{
  "n_layer": 10,
  "d_model": 128,
  "n_experts": 32,
  "experts_per_token": 1,
  "d_expert": 288,
  "d_shared_expert": 0,
  "activation": "swiglu",
  "moe_layers": [1, 2, 3, 4, 5, 6, 7, 8, 9],
  "router_score": "sigmoid",
  "normalize_top_k": false,
  "routed_scale": 2.0,
  "balance_loss": 0.00855,
  "balance_bias": false,
  "init_std_router": 0.0216,
  "lr_router": 0.00212,
  "n_head": 4,
  "n_kv_head": 1,
  "head_dim": 64,
  "vocab_size": 2048,
  "norm": "rmsnorm",
  "norm_place": "pre",
  "norm_eps": 1e-05,
  "positions": "rope",
  "rope_base": 7060.0,
  "rope_fraction": 0.5,
  "qk_norm": true,
  "attn_scale": 0.125,
  "tie_embeddings": false,
  "parallel_block": false,
  "init": "normal",
  "init_std_qkv": 0.0959,
  "init_std_o": 0.0,
  "init_std_up": 0.0959,
  "init_std_down": 0.0,
  "optimizer": "soap_variant",
  "lr": 0.00847,
  "beta1": 0.95,
  "beta2": 0.99,
  "weight_decay": 0.022,
  "lr_head": 0.0103,
  "warmup_steps": 125,
  "schedule": "wsd",
  "decay_fraction": 0.945,
  "decay_shape": "linear",
  "final_lr_fraction": 0.0,
  "batch_tokens": [65536, 131072, 262144],
  "seq_len": 256,
  "doc_mask": true,
  "train_tokens": 615500000,
  "steps": 4800,
  "dataset": "wikipedia_en"
}
Below are experts of layer 4 (counted from 0) of a mixture-of-experts language model. Rows are named router (the router's row for the expert) and show model dimensions 0-127. Each number is 500 + 40 x the weight over its row's rms, rounded and kept within 0 to 999. Numbers have three digits each.
After each expert's rows: "comes after" lists some tokens at least twice as common just before its tokens as in all text. This comes from a sample of Wikipedia text that the model never trained on. Tokens count by the router's weight.

# expert 17
router:541531506432499439420458500515410520595552500535562453478469516487502490488482468492468487468495519490538542355545529520526502457497559503524500469464493541511465480520567435454499507510488513529526576530501446557563484492548449526565463448525511484514519461593491485479460541432496530547528531455541514470490478569495513467470520433508456494512494502499565492584490488448420501451516
comes after: " con", " Con", " ex", "s", " pro", " re"

# expert 25
router:528564480493492470490461487507522535552540504577465500484495488470555459506535493473537402501462482499494485433513489509461525455481518434519520490523510509510486492524600510448477465484526586541460593519489480552553476549502555475526463415497494583548606466524559446495490503503491493502451588485536498519503478566474515457445505457549417448543501558456557446520434513509511566520502
comes after: " the", " a", " to", " and", " was", "ly"

# expert 13
router:471559458533486442445517489501550494487547465622458446501492504497481486466466458484584445438475517465508530518554495580517546500483438483462552498519515562511518462452531459526410505461547524559492563506534468523474415503526499552499523485430455509527526464568517468453502512506433496506483529503494570448462478519553532395524505560474472545504532475484479441482493427511469571466532
comes after: " A", ".", " Mo", " H", " Ha", " of"

# expert 29
router:522490530429539433492458520478471510548537503641498491542509561492536503502494532474541473452502494429544554488530472473521554486506516380567550495475513560456516483430585477505517529470522472541446613506533484528545456559554479476535486501456484580534537464519499436491533534480496489473531499505531519484453465472550558464513488431538501485533504519457516474542505442503459578509509
comes after: ",", "s", " to", "ed", " he", " well"

# expert 26
router:494517521506488478502427471416444512538549420556450417493516556434500496527545505441500424464476511438526548492499496517471514505448491448480542581540503517516470490484485486491497541401490541524548549484503439479482484530561493473490517488443489543469506469534554392429488562454441462489457593545537478429464467526466538482461519519539502546508561513503560436498490457506478538502513
comes after: " (", "\n", "-", " \"", "S", "=="

# expert 24
router:462501505496560466444480425488463540504540497523476448478481563458535559448491431531494481472508467426541510442511515485472557519498479495474556589520580521485465500541493494554522526497518591553483553515570450510475478478486479433571500427550481562537516424519526492453559484472463518514515546510630536497457466520432478438509496495517482451482497549426544481490526519465462521534473
comes after: " ", "\\", ":", "-", " (", "_"

# expert 8
router:460518474433533455467467486486495534533539485558485465478468622451530523492508459457509460473469460447560533477546503528513540486469522454553521535512547585487468447451555472504467510470500564554466566513540487517487456566570573419540505474464487555445537417533515462488513507466473459531529530546541533476475489520440553444440536474555469515488509517459596446539501493480462533476524
comes after: " |", "–", "-", ";", " 19", " st"

# expert 28
router:485528452483580493445447444460507502471525505518456503484489588426498495457536521493519433487450493505495546452591510509526542489419554500493532506550563556436481466517588527465448487458510536563468535549540465553489481533503548468539524511460465551493531482529581472484511533442439495461498506580559513463456475505485539466453485517578491519577539467449569428510496502513490531548531
comes after: " the", " a", " and", " to", " of", "ing"

# expert 1
router:412539441457571481440442488516499554514547460597428506484465541498514482487495498431484493466521506497502525474515503525463516431442536506484578501455565597487516404531520469501489484463521537520498535542506435533505447551519517486494490491427471605549571521541555499474514529488513467530527497457590524496482481507456497473505475507532521535570561473547516497571475453513436542513465
comes after: " ", " the", "ro", " a", "ra", " The"

# expert 7
router:456530446506476455460423502489476591535550497574501502503459560475497521496493445464544464449480492418492480477524547548528531505464491455556560543510600549486488455472534450486429479446478513592487507518517488525517421528521530472511498496501506565468594502552479492477498481437396456540531634539548544472460507503474511447454514465529505490484502510468479474482496505478508548465483
comes after: " 0", ")", " ", " 1", "%", " —"

# expert 9
router:461520474534547432476499495507458504538554518540528489528455480452510496459507517446498418468483508427555528456554487546519572484476544465522540506525537571479485474519510474526486478455455554549486543543530526571439451555515541413547472467458496585456535435529489480424474505503461471520525570554528537483509479502483515432445499418549501555557517512406542486526516457491448534469559
comes after: " in", " 19", " |", " on", "|", ","

# expert 3
router:440559523434499424504475465502474526573543453570463511458512526453531434506518500442481373455445448431534505475541533488520598526465519392539502505501537570484477429463563529497471496486499554520498575542549492531502499547556517463560464517492493532503549442518540468499501497499493503482539505487529519444520509530487490426475464508539465536479485503450549464564466444462494508472546
comes after: "ed", "s", "ing", "ation", "ment", "ity"

# expert 4
router:442517452452536453470474477488480528517559481556504455470486609456527493499504477437494456474454468431571568490549481524526540474480532458573530533548545549456459466490547473513485506472513549555437560520556490531505460558569521458542516479454499543477541432538509481481519506488467468525531532553555548479439459530440514424411550479521479507461497514467544483559521461469481549451561
comes after: "\n", "s", "\"", "ation", " list", "es"

# expert 27
router:461502457504575408460523427519533496518582498550511414498527539415532507507490484484526476470471450457486564501521480536502534432491539482517496542531594540497418490468553479510486550469462568584467623465489520511511443520524523501492506475479502502448573480520511472463482499453419508520458523554592509467473472528466514441461533478542481514488502540488544464526509456479471534533441
comes after: "\n", " |", ".", ")", "==", "==="